{
  "n_layer": 10,
  "d_model": 512,
  "n_experts": 24,
  "experts_per_token": 4,
  "d_expert": 144,
  "d_shared_expert": 0,
  "activation": "swiglu",
  "moe_layers": [0, 1, 2, 3, 4, 5, 6, 7, 8, 9],
  "router_score": "softmax",
  "normalize_top_k": true,
  "routed_scale": 2.0,
  "balance_loss": 0.0114,
  "balance_bias": false,
  "router_noise": 0.05,
  "router_bias": true,
  "init_std_router": 0.00747,
  "lr_router": 0.0014,
  "vocab_size": 22156,
  "norm": "rmsnorm",
  "norm_eps": 1e-05,
  "tie_embeddings": false,
  "optimizer": "cautious_adamw",
  "lr": 0.000536,
  "beta1": 0.95,
  "beta2": 0.95,
  "batch_tokens": 65536,
  "seq_len": 1024,
  "train_tokens": 500400000,
  "steps": 7636,
  "dataset": "wikipedia_en"
}
Below are experts of layer 3 (counted from 0) of a mixture-of-experts language model. Rows are named router (the router's row for the expert), gate (a neuron's input weights, with its number), up (a neuron's input weights, with its number), down (a neuron's output weights, with its number) and show model dimensions 256-319. Each number is 128 + 24 x the weight over its row's rms, rounded and kept within 0 to 255. Numbers have three digits each.
After each expert's rows: "comes before" lists some tokens at least twice as common just after its tokens as in all text; "mostly gets" lists some tokens that are sent to it at least half of the time. This comes from a sample of Wikipedia text that the model never trained on. Tokens count by the router's weight.

# expert 15
router:093113105150109125105138141142152115118176113166112128136120107115150143141166132127130093097148139100144129110145121131103111124140107137092152108132137116118103084174105131143127145149125120
gate0:150123128138092107123135114137143083154095117129141161085159138100123118118134112145141083129168118087152123158108144083129133074103156158134152101140141140109140147118142110116119107120131137
up0:130111142109093156114110141121136122082139108126126116106073092140118097139160079116140093156176155138136106084147139099157140112135119108132126149121136134123101116090096110160183111100114137
down0:128090176146116137116147138130112106146089158048150142132120126126151140130129146153172156086120132092144145157109128123149083127122103105129112143122207145133123110160185119110103178096140133
gate1:118112097124099155138105099109120132128165153179099173174161155138133129125122120115116117140158142115103113110126112146130156146085105161123158135116087128124178138146118115114096109154143151
up1:119130101139125183140106121110126146131154155121124082128094118161116103156116157125145085096130179095076153100164075137166155154110114132092131097157137126100164167110130100154115158123115127
down1:117149107106112148100114126097139140113079165149092105110137117160108176131107139094103079131102092145103133139122104110122124148165146085143145114093103124128120171121107124117168111154176113
gate2:129120178155123147155115106129117127101089141141103155147104153189115148102131119166117151086136090107078126158101126106133110177122165123123171160134125121078127143088129113106146129136141119
up2:158101144111131144095078129119131121095156163130148122137101132123133137154074105115125122132150156115141123125082129172122133100158108097123170166149125151116090132118117117124113138102136178
down2:126132140125072139133108143096141125114090122106127122133137122115169121136106133167095126099132162104135112152122090129162139127192143138108107108137140145128148162136150069150137158115220145
gate3:157124168136153126191129120121138137138091081143111159140129114139114136122126145112117128098125121119193095113133107125122174114111139140133156093083137097140147123092089120112102116162123100
up3:138098101146110134090138139169125113107103147119139100156105112179135158118126138140113152133118178090096132136114097141171090078153129147145150142165104130116149128116133116132165150168103138
down3:106133095128096086102123130115099102112090124134113114138140137148146132131116120118126142089143170142117121126164101134076121141109092147121156117145111086120132101149120103108124116156052104
comes before: " of", ".", ",", " in", " to", " and"
mostly gets: " used", " released", " building", " played", " built", " life"

# expert 7
router:131127109142144117125137135107136110164094087110099106114155116138140149133101115105128151103142175105111103165117133139097132133147126122111135114116139143095123144107090129124132099138142130
gate4:145162130129144120141138123100128109128157118122143105141121163116108127133143130089148152165133155112130076127131132132159145146099132118131082150130137116152127139122123070120176084128105171
up4:117127118123120138142145122178135138161141111108120148129110130136071164138130135161156107140095128176171127122166137141170106133138117149127180073147124153093132136164143140138048207134114075
down4:136174140130131138076158153134107116139132117104120129120114162091097162098128113132134133147190155135135113131137097108121125146113090125117118149124171153096097136128117130118140100125137133
gate5:136155150119121173144127137149131165139136116112121098114118104114137133164122174119140093128158100146106176136138147129124103112142105095078115146152152122083138131121157092098111190147111168
up5:128094146147150172152127078111120049083104159170092103091093106115127079109122095146132149125084120145178185109135168119149123105111122118136122120136113103142121099127120139155143121124142131
down5:136133151125177123152147149118153114112098093135148083145167107151113109120148121137128120151159115149105092133095123122086166090114132112139156137132116151133144181092103143164118129134057132
gate6:101186112104121142137159119137128118156141160145122149108141129139159114121128110147147148136128132148188169131136137132118140110108139097099114139149157124125136106149136159124124106103118090
up6:118124127109124137166142122146163108156121158201164150140124133094093132170127146165146171094126126140196131161118150114140148143116172133067150145151100126166158115116109135159116137128130113
down6:102157127086110134125097115099120164120112119145094082136167109176142117079148111152079108129138087140107142132130156143150153100145125131116107116105112118130118118149135131105122133137223132
gate7:165111168120163165115109153114146119134116098110098096127111159165093098182109147114125102108090163155138120094154119107150140117104164143145145102150136175133155145089163111142126138079168086
up7:102154137120127152123064117129116122150129121087131145149145109146102131140116157155113107138107132116142135122112108124139129131172167098169117145135133116117122178100154106166133154097135114
down7:091126116121131114119133131140136141114119109126130163138167130116178184126100116121080101154164168115137152205138107119094159162119116129134096154125118091089139142148126172134109088113109138
comes before: "0", " |", "9", "1", "5", "2"
mostly gets: " Ph", " one", " eight", " six", " less", "."

# expert 8
router:159150128179148119151150057096146095157159172102101144139138169141069143153146111141134169142121141185137143112128188142114122172158119116085117183142115150125089106136106138129108141146123124
gate4:136084144118146094148130132136159104132117094128146142158114118125130120110117119150131149104112166115158095157107121126131126135104090135134090139126135103124148183187118115143157151123141110
up4:156175154117125131151141114133141109118117122121147133116133100100127113104127136099131143119165104110172158175123114139132161136126162142148134150104108104157134089070107114163131120135141077
down4:157105121149148104158145138158103126107156087117093092123136133141145174139140136121122138108168149115132146125124127119121107136136099079119156120108114127136124123157125086143126140118060151
gate5:111145076152131133114126150155101173124144152118149113138119151116146122134154128099160111120177164158099115094080127109128157117133110094103149124115123146176151122122122148158115113131120129
up5:117103104089141114101137095095117130122117125190110116125101151139111133092155155148098129118104133119131139132172133120126135134105094130120148134139151113115097141168112122108165161148145136
down5:154117106132152127127132131146115110125106144180138132107131144076122096142137143127122145109167121109131109131129126156130127165125108132144118164115153144165126143111135095136142102145026141
gate6:175138128108126139117109164114134140124163095143194127099100147150122071119134137113125149157113163117146166152150141181156146142112136132124177154104103141127134146133105139141152077128148084
up6:159104124136133131124107120134119118127060183101101143173114128103133123124129101162161155141091136143117097112097102107115152133116113130117124118140152190079100117127184106117098159132144169
down6:120113119122106131130119085136121141124160147112130134116107107121112137127099126187096133112136082110104126096142109174103148148105146139080151106107140107128139077081104165124141116136102184
gate7:112064127099143094132095153094144169109119136100172162108156123116127138087156112135127145073155132165135123135096143139100088094149106139084115116123145115142143150147168141160127117146154101
up7:079183140143171173097132122180148120159127139162127066155107103095132113141146150166105137130147114089151125137128134122146139164105140116168135169145149081116163093096083131114113140086129126
down7:141119116125132125148165161136101071138102107150067135129110160107181125118128144175140112138136080167111123089102154157130140109074137166155149110114113085178102115156140116136116085155094137
comes before: " the", "1", "2", " to", " by", " a"
mostly gets: " won", " called", " took", " named", " for", " released"

# expert 4
router:168128087089113127109112111125155132112116129152130138137144129128088119122132164127123154112145161118104136159132127129128133121113099125160099152103077159082106139130109157155159151116141091
gate4:156141131124162143119116087127107069164154119123143170165129143132102128115101152163148154135115117142110127112145141141100128133100163106086137106106132143155110145139156104184118111127087100
up4:163169118126116104135108154137145127118079121115130140156165109143158113102150110073142102132144153123179102150086117107130159098159121151189149135125103184133140096099107127107121118136124137
down4:136148132116107131099200142185125122107110146141118184107141132087141109102112123089115095119125123135124107176126048143115135059097098135176135136129100152123124116130100117129150120162086136
gate5:113097125111067117126117124108126143127089089137161181113145144153117086099160137142138129097158147106117155117126121161112158132120130131082133132148120195117111084152126106116142129115160159
up5:124172140124089168125123111142132134153152162124136109114116115127100150106190129133136138170103071138104140138080150129136149105118100132136129162155128181144077136145129194138106130122113107
down5:113134125128186136180107161147106143107123154110117147153121147217148097133095106136095129188132127198089118120111128129115150115130142141152088099138071127120107156089109118186107087146087132
gate6:114160129194133140136141133134113106114104125144123113163175142137161152158101138197130093105126118126140137134153178119138064123132099111165152130144127115101118111155120155119135145148133151
up6:128095124131088111120110104130085131113137131140105129105113097114080139134086156148105163128126103099111130131150115142138144138133102126116171121186130119154118169107067155148125119165146135
down6:138145109116156139117103108127170147157146153117112093120127106145109102086153133128094122129102113158064146182102119139160148108114118117118124134125132108118124138100160139163150109112142121
gate7:117067147105131133112084173152122158103133129132117155167156125135123103125152133164176122164140148080174120093100131139136140090076109183141110126120117124146114108147130110094123098130116100
up7:082134143118103143152137083125104132120152148175145147124128034129134112145146121113088088144194080142119155135139113085125136161161112100106131143110156105172142131149096126174103156152111126
down7:152080126119168153129141124099094150115081133102151126102115098121126148170110093128129170107177125124109132143144128129136161140110165109158135149115089171098107107108090107161103131121078136
comes before: " the", " ", " a", " his", " this", " its"
mostly gets: " in", " on", " In", " after", " into", " during"

# expert 6
router:148124140117146114193124095159101148127163103081114123116080121097096138138120134089137150158121143147138109102135105116107132135169147107146133152131135134169085135129142095138128095111070121
gate0:091128090137134122103104141166138114145111107136132088144132081129172136128106108144147107093143114104115115127159108092149101097136088126112155084112088135084107141161130147118135147124117083
up0:115144135117108147175111138143147148107123105120121133146091158091133123108158117124154116160171131093130124131106099115123170111094107120094104133143124143114154127153099112127107073113075145
down0:119101126126122112165113143170149181126145125090127149118063132122158131153147156134164116157146130077140096173130172124155140146122124132127097121134109128152152158138098122114128100075087149
gate1:126110151119102106112105080127141070193088108114104114147103120153128110127125116117114141121151144136139109169136118063144093138165127170141141132102091146101105110126119147115136173175150126
up1:134148110164122169133146101134115156112156135147149141126176112126113087168128121185105116127095135101151112126117123156133175101166127079160133114117163135133084154115117137115110127119125157
down1:074160122132116116143155180185125114159164084125109150097118097136092133142125130149150080134112122133100108133133149192128115110070157140124120164124098148082087123141102132127138112130163165
gate2:126114140140106108106119164135131131116143122128100131174099148149120081109145167132162088142134111093090120129128145129140114104156110118128142125161133109115125122146115111171117147099132129
up2:130143165146132164143126151126106142134088076150098115121121119120136081136154133150120154117105075086149176123151148148142099125155094133149137130133110112148114110123137130144128140142150146
down2:112125112121103137141121140124159145140116134116151151074138110090093104076165125135102137106119110125169127152126160147107128156129135129154122126139144124134102110143132094113068140098197100
gate3:133153123118129134123119111146120169185137123109130125080090134107106117126107134116150164128163102102146118169174123125140093121129133148091174157115129091096161135130120136140098135101118107
up3:154137099133142163132124143118112135148117102137116108120113105134115175156141145118111138136111111125101153147149124085105148144137143111091112131109125086107133095121140154119166117134147126
down3:137164145148098123118140132133118134124111137121155120134128150107143110122139101097137156152123107100097080089145138123106099156121122129145124099121174123145136178142133148123148099136110100
comes before: " |", ",", " (", "'", "\"", ";"
mostly gets: " Cup", " York", " Kong", " Green", " Island", " Labour"

# expert 0
router:132097172120134173131116126081108105114118124084133125092132138128133106157116111137133138086113093132116152113111173155100117104156115125145126106082098126084073120130107139100125093092138109
gate4:111145094166149107162135143145160122168130173106109152115116147105163175126154118114159115155103127169098081142171127175138091123124143126134143107111111138114147125142129148129128126149096119
up4:150101086137152093112158151127159169126119144113166142106120111114128170134128132119129133143143112134137139166119105079124157149144115082161090134115158107126125126098110152138177094119159149
down4:150141158165153155091110102132092107105153125101123135107143088132157115145081139135144084123170118141111116110124189112135139152141058145135143147151156149153142126084143124155123128133153114
gate5:167147162122174110165131149111104131126149161099098116084131141171109151130111112126133151165088137124119109122134148133114090127107118113154162140157098143129129150094147122139096125144123116
up5:139147170099114100134103071123110146129169107112129146126157114154111091123091153129086110159092093152140157126116097150116147127133101140151150133150101193134109115135085135137099134164129090
down5:122135112145176152151122122140139084084173164143110132091162099126139147111105119064110130142154133053121138135132120133127111139142178128155164123084127131092117131080101141190155141119054144
gate6:190130144115122151138110134165150125151121126155063207121167132098132121159138131143120130117144202151123119108092152139109116120157124113119140125134142118107119123108139049126096114115129105
up6:130167146100082168125132138139110114128108104102146102124137129142145127131147151168134122120154097108135121154123133119106201167185165112135133100130123094122082138181138139098136118119142153
down6:113099115152125158176150098081130143124148137127147142137146147141115137127152095107129103142134080127092133105148154157130137123119140137114106148163160103152157091114154098132109175125207123
gate7:126127108154108139116125109154151150173124151136112151112109118159126140218136120104123136134108119095121129159126156143087118178120180151096195182116125175114168158085123141135129133165130145
up7:116095132157149112088122135129112144110114142157130114099164151122146119119161120158095138117121105094145130112153152136104161144104078108128135111130117104124135146174110137100122125141116133
down7:105128155160157110126094130108123135085116152119087167135120094121156138160134112132106095162111140119150140118112086092085110109143103128144126130135121102089158160110136132122102143132087130
comes before: "\n", " |", " The", " In", " He", " It"
mostly gets: ".", ").", "\".", ".\"", " three", " However"

# expert 16
router:139117137145123165151162118206111155101117136128103135126194102131155150130122084176149148105105136116136144103130167123134099133102104116105144105167176091148141126160150142124109145137102135
gate4:128114126126117158081080135107118101125065114129086141130190120134186084165118121112137149098142127100152171173132086116105138150124102135149120122110157129111118116125107167120141147109104160
up4:087154123154137158099159103162144122092135130104148112101135123136188168135119104137140163143164131101146168100117094145136121142144143110141147093170130138081096144161148133129126086160103133
down4:118113137126160086102114124128136138106170124098131130119150133161116109121152138107090123129107106172124111068147106148122113115110092147095116138155090182101148112094114117162126105150115120
gate5:120106115075117105064127104096134127171139134139148155149175138138078164119095120155089139154144108078170153139148120127132067176082113149183118117138160143121109114117082144126126119143135095
up5:131117161132155184163111156166132106150170104092138129134101095159118131142096095109163147132065153113145151110149133159115174160122133142142158160064149125132103152139109164163145138161086139
down5:167111109134124113110149100169109127095131161144090073105166112142107141160081115097129135131108151116115122115165147145127093138072115138099137128172180123107137117161107135131125101136163135
gate6:140160116176116120119101123118137113112171108100171124092144119142133115107162115116153098132152143083109155121167087131138145096152131179117125122086106103140130115140160108155085117155109119
up6:116120183075156120158085145121091170130147154112126099115110154109155143107103118097120134127131159100134127131090128163152122131107133128147149136158158126180140147142103116124139174128138161
down6:139149101117149131112140158139096095141142149171154119104146138150117131125156162168133141116148147115118168107116153096127144091130165171108144150187113153120101116110124129115145124133089129
gate7:112148115095072168156125124144154150091153108102125171129096111111126135118097123144152129126160146140129128149104106109127136161122143105104129146099157123167152110122091155129106120109132142
up7:155143121134151155141100138115115131162122126134134128163116128068092120109110122107161127174114126116131124104145174144143148145145110069140114111153067141118123127126123171108126129139106157
down7:118162140136128169158130168110180171107114146125169139161101102122111097087126159158119133075118149140120085172112119137181129120165165124147129111135133108142144086106113134143104163118101151
comes before: "\n", "-", "|", ":", "==", " of"
mostly gets: "″", " ==", "′", "\n", " ===", " Location"

# expert 3
router:130166106129099109121171120133132129155127152190122168175158079138151144126095111121110157106116130112112147164128110136142070153102111155159148141090131117103164100081134120131135152162157160
gate4:123118114128107103121111158112119177150116171160098132117136126133124122117120113176133135134144142168136134133108116152170131120120093116126145092184137153153131146116141122123107116160147136
up4:115090146145145119070152082143127126134125130135091121133138118137073142161140133152126167120157142122098172153113153159106123150106160173116145150146145109126147160100137131165121083143132139
down4:106136134125131128140165121126180116106164146113163119159115143113121121100133143130104127095176132145109173134172129102098124091126103103117113121154145102102131135127128142109166142147162090
gate5:108139166150092106088082161138097142101189110159153109146126118130115133119124133126117147093126096155145147104158122136154122153093118113120149138145124140101164094110113109158098139167129158
up5:102109098128137108104112145119139150188143121113126091147117232118150163125149151155125115105149097106105124123133178124094109133097122136080103113163150152117093155134125055151123133152143103
down5:161162146105121135144143113138097117164163115122123119107159184120125121134122148130131133109141117179106131135144151145142116101134133125121123084109152165148133131125119124113106179162215096
gate6:115130112140181106112164161097139158167097116151110140110165108130154129125129109116121165106104135155139121125108142116159111141079121122138131126124121129115125131146089129111162118122155122
up6:126191090124122132109115141116129132126124123117099088096141133128138140139149109127145150127101133145133117116120139079168113094124142059148119170117122055094116143181104141128128084146159113
down6:156122104159123095146151107142126103109148145127160114170138156140124106130132114096109138136151079154123105118141163133167123131152149133154147153148155182131125142153146109165135159147179124
gate7:146117151115100165130128103138160155115117130110124142102116148131117145117107113081128121105120152094181140137157148156158132123134129134122123128134118147138143118101112130095166133129098119
up7:118131149141120126175147118132130100101148120133143122142130118120126132125060135161124122127136105098143118111075161105141126134135132148107161120106149132135110157144143114101101179106129156
down7:146123122127135113104078155153119152136093139121142087180111078157163122076111162108135127155093113152093124095127120145135146159154116156171123117090103143152155096116154158163140151110066182
comes before: " ", " \"", " Conservative", " —", " Labour", " -"
mostly gets: " some", " —;", " They", " he", " Silver", " Col"

# expert 9
router:102156140110117130147130144066143120109081199122156141123137174113104080116138152103117143147125141156097156119113063152128145119147094107108090151136081132097131117087084121073115121114164134
gate4:148113115122159113106111116139096150164129130125132168143134111125128118124139119123139150123147098142126118095108137137106148142115087134112113140120173160112090172149138136134127136129140157
up4:147144081133077125143174108129157133132121124122153120078122112167121090102129112118140104170102108126122078188129137146130132137178122105106129114161107141102124122104118158167133179144102128
down4:128095144127067134137122133090130152127118121087137138103115189093121112131085122173113132145118174139111110121130156115125102143166128083138076113120102103119130106087132106125091124136080115
gate5:149134104168124092091164097128154143098108114122150102123087133099120166162120136140153115136133140108126123126163141106153133121112153126156121122134114152123109155152112106127103174192125117
up5:138094185099183103147129162114134081165116161127153137117118127178095119109109101138095176144134147157162144163126153154109137118150130078124157133123108101136174132096129138104177112122162137
down5:102138134088164119144127140171117109170128129137173148134149129167116070139164072101129129090125159136138121137130158175107147147150131068086143113090153104126137126088131169134129100120057126
gate6:102107133101146125148105128135130136108137132104114120100145068180148114110132098121140162121155127182147151135098113103169111160118101146148110107152137148132092106141118165129148138130103107
up6:138121071107173101114110161109118128089127145135122150113136107131134151106100142171132152116119163122127102091109122092128132141129134095147179109120128141144106107144096127158148138105128147
down6:127093125129133115160151129148124139135134081121136132100145109145128128166105123143115131115130099095097131198170130118140137127158136106114146101126108141104128095118134128098135127135234107
gate7:090107176149133091114127144102092119129128111149134109120137168113116179144126123099142107103128123164206105171169122100106140100112134115097140121072106112162096130121134047149177140200114134
up7:160090121138150101113100123132130148120084115132125155123166130116135105115117136171166181093123116129111146103152150122138159127094110159113142115140157133089148141124186111105169129127130169
down7:139129143131159118145103098121165136100116114125112141128133139057119148111121192159094175129148135142101123099083113126156118118134129143126118105124121123126116105159081112136160130122031090
comes before: " the", " a", " be", " his", " first", " an"
mostly gets: " to", " from", " with", " a", " of", " the"

# expert 17
router:114120120138146152144141129131139151103154172093127081093160113139138144094147083118123082147136128116083165126090130068165113093138126112149090135206129117171096146138176132118179134101109137
gate0:101149155151128133109131172108144118107118150174101139131130144090119099101108133088154145121121117154166109087149144120159151142097166167125137100153144130152124132151084105172159085137121082
up0:114127157167127154099134131124187119103145121157123092068179104095150100108118113075106149100130122143113167159169110150123114145119141119126076106122161115117146148143148095166140107152140118
down0:108097155125123121129138125103143153126095104116113129101147170146159126130177158136117123157119124132111152136070127133095170145176113122125129103126091099106136162141159170139119119098113130
gate1:078120132139148076113118090108160130051098165110060117119144129153161136149127115143129097142112138185140107116114145117102113121132129181119107145127134120149147109149132100137111104124120125
up1:110141136098120155082100123109161168114090103144154143123074144099112140156105166146113115112093177109121106107136097074105125172138131142129096148136143136135133113126109105156098092130150082
down1:106138146122076130177159070121134114115089163101115133117128108132158131116123114109154158119156164173160136136118128105138142137157094181177136145155097092141087124149164107116128105090035085
gate2:105111123170119134123127119142169166166122140101143115163131135134164119143121167099140124149133107108126144150132152170073114128092150103123125103075192147121171143115125108113154131154143117
up2:166061154151084110071098178170137181142132132124092132120122169132157116092156170112136137117146137123126115141132157117123124100130110128115147168128127137089094155086132093137158119158154161
down2:113065132136145100116123129149106113147140158139100144148139118137151099158114129109120151098142114115182088111149141151117119116145120132160122157099149152122096105148159090102153109143098110
gate3:118135143117144155160148098117111135137142150142139133118169105145154149122088078105153113146099152161125124131155095120105098122127117079141116118184125117128127108103110147099154142106118152
up3:137097085116121154159144131084103156091155128163136156094153106180099113085108142109109105122139151135097133172169142113136091098143138097139093120157130100141170153083171148144131148099142111
down3:099116115109134095086116138136156108147127102143098116134071126111146127126156114114104124135151132141140142149129119082145120157144160129066119107108180135136157131132118145135102116134152102
comes before: " |", ")", ":", ";", " (", "–"
mostly gets: " Website", " Genus", "″", " lb", " Species", " Votes"

# expert 18
router:125114145145133090087109116138139145156129090151069138132089143086176153160146125112117142141140132122115112098115124121136129153112131129125131155127141132102118119139070101150133108083133134
gate4:120155097116083107156128133145137148136130132113120117110130126145146126114143133117141137111139167122118090199127172109168149127092140126170121116129147143116134143121117115107081107111101132
up4:103124162177135121177131118156131147097160172112151140160043125122101051142115114122138125167129138134152095098095123148133110133096159170092181120143092122127123152137099120153087119160119117
down4:146177157145107088120132159151108161102132122115113099148098130119120105131098144118101123147122144134119138097140126138117167159090123159089155112161157113111101132146159089164077166128130111
gate5:107141141144137131129130104131139116143162144147124097145125149166105171124126123125150128142119125123141117102114164146139094096096099147088153166155092091124138142114166096112114114120114101
up5:105146105111102123136095115104142117171129138148107114122127139152123179064120107112126129096146121105125155118108121133127129116112113144080167174150067125117150153119141136137100122111165118
down5:152115168135146142147140181096128110120131134126124162090172100075128136124163138133146123096161091135125114143095102128098146081118174074142145098098150134111153144152135142105114124128236154
gate6:124111126105134156168088123159131137117105134139132091130132105073133118155088130205128135171172120083154101104108106100159135144112125096092117163154131138120128110150116106109146171135107156
up6:151111161133103154149072103165118183118134131150127104129142113115114101097121143139151140160175158108173136115128133143151115088109068111101144160133115124132110139152113123124081135098119114
down6:097088135127112115147159133153138111136125157156116144148163122093098145134138151104083081163164097078181132109113106094138129152126120130126140117188131120102154130132136127113118130116172149
gate7:152140111089157133111167134114101124163140135090140109129147194145104138125121109150108133136143131117124094107096132095085148136134141119095141141136126123111138165126129135129141130116123142
up7:082147099088131142140150094124111119155126128104134157135176119158121134175138089174129137078109083121110118131133170073068121091117142144119112110142157099105183141138157155117170129143114113
down7:129160146134111085140105119160096101126097116102126108101126140133180152133104149146112145120163122118118126114126127123116107110091110116119146113075084139108136139128143110115153148152192124
comes before: "1", "0", "2", "9", "8", "5"
mostly gets: "SA", "X", "_{", "+", "IA", "MA"

# expert 1
router:141116131118148093112126115107151108171113121135171162127137140156133145125117153184108105132145121126133112147119079157116165157112166136103138158066116122131177126147149109058089172127131135
gate4:069092155104155145126150100114102103093144166133088158134113119171106107108153053129151159139170108144141138109105113110139110156098142121097118152155160138121124152152086130131121110122133137
up4:126089143168141100144128137120145120177179097110156130104108114138119159077126177126148173124095095125128132139125148150158134153131134190103128112137136145141131107130092096174129126154152112
down4:117121140120176108111130098096152121090108105108140125103139133165141127122130146118165112157140135137101129185152104141128126123135125126131093135133113059081121120091137145113170134142040133
gate5:094129087111174092108122158179154125162132136132093139139129089120182079142105075130149101134123117074133119124102122148144139140141094120107125115125160128129158147118118161141131138126108115
up5:106152107118146130093172164148135165144114131201090097134134131110129102117126096167109134199152108142118095177123124079170104103147110109111099132112143103134168125103076171129157120133107133
down5:077135117160141108113148154104165139121068136131112091144087159108112123133172110128110128133128159120122149118136101113164129147154128108095144167084113131199103134122103106104138114133219114
gate6:099159120144137126171146126157136097117106163145092146154076109103145160084154134109156131141130095099157141102145169146189145108101109137101149092129143135112119163111112122137117130106132119
up6:125114120165134124118097106137101187152096108144139129128138116139172113158107117144150113102113165166142141103141071121167095145109124129193141118102125145109142127121136129103086117161121096
down6:159149133124164094087136129168115126130110105126143122119164151132115135147112132097086129102137157142110133101135129123131146136113102141167134167112115138105106106112173138118156117131052125
gate7:170155165111069126110116158119148150154176116119130139134142099111166073136135110108105121123100149157131121115098081112158145145104143085128131138109120131088111094122111121153118134111137153
up7:123105118120105165130137115137136124134147126124135127130132139120136147139093140117120121082105134170139202105094115172103111120102120124149119100106149112124102120102128116125112088111123116
down7:159095140106185111103134125158077131110147159135124110136075138134160091128090148135093098149142151111140114132140115135110141120123120109152127123133136134136114094119095132110177134102088148
comes before: " ", "s", " The", " Total", " A", " Turnout"
mostly gets: "|", " W", "ang", "In", " On", " Richard"

# expert 22
router:133133135118130131100127150112104139138149132129165152155103129139117089148106115131097125124137091132148158153157108156159087146130119156134143060143119136066168122104131116160154152120164079
gate4:144108087104146138147128131151140156147124114160139155155145066165139123121172151135145077141107149163102113106089112119169146157131134140093140118151166107129127160134120103167078141109126158
up4:159161135122105134142120155116122145098109101086129130043137132136133123140117122147150155094143135070142126143208083131105132106100133126156140151117111136137160111110109172112219119136106099
down4:115126152176156165084109099138164140090137110138096096112126127125139122140119080150107154095112138133121156112125129130124132099103143148127111162118098107153119128104121076140128130123023117
gate5:106110114150129123126148135135128160132130142112124142149132126145118182148073149132133098148123074113137128155182144122098070133121143101151100102136132106084141136110158148119129139113127113
up5:152115145171142136101121158137100119098096111102151086132122150125152102124124179116100123107140119122063139106111091104124141122132105146156099141111097159119140155109131112153147094102135129
down5:147172130102145156160119091141128106150117157107128072131129153166096161141092107122074113131163114061127071119141158125079133104115143125141133101120150111128086123140112127107116079128148141
gate6:107168140155160120116119103207103133139108093158122100163132102111122117127137150158157070147142088111157125123119133124138128134114095170140105084099123181128139075083146109150126125125116106
up6:120110147120100156140145139106137144157140139082143129111133175121140137150108105084144159108181156167086110141165114109142117137092164081117130143137139136132072128186115125125130107097096116
down6:103110118109148107093105072148130131135127137101152143150120163097148140160179143154113087115146108147135122096161131086142123097144108068110113132137119108130119109134062086203144140109090109
gate7:114144086140129100107161120114165129141112094147118138114198105091118133139160154120109096137109127149090170142107122147113169147137148154156104105122115135159159046149135170121117159084124119
up7:089162112122152132140121113116126172098081134095161172090192110117141130102150171120131126118130190114127139113092136153135156113105161124115120172106139126156114126164161133150141068116146159
down7:090123079141169106074143153132178086167106105098145138116137163116131162141098110149149094145171106150127153144096098139097140144129126125115159155138073132097132145123135136149143146147134135
comes before: "\n", " ", "-", "==", "|", " a"
mostly gets: " as", " be", " became", " being", " was", " become"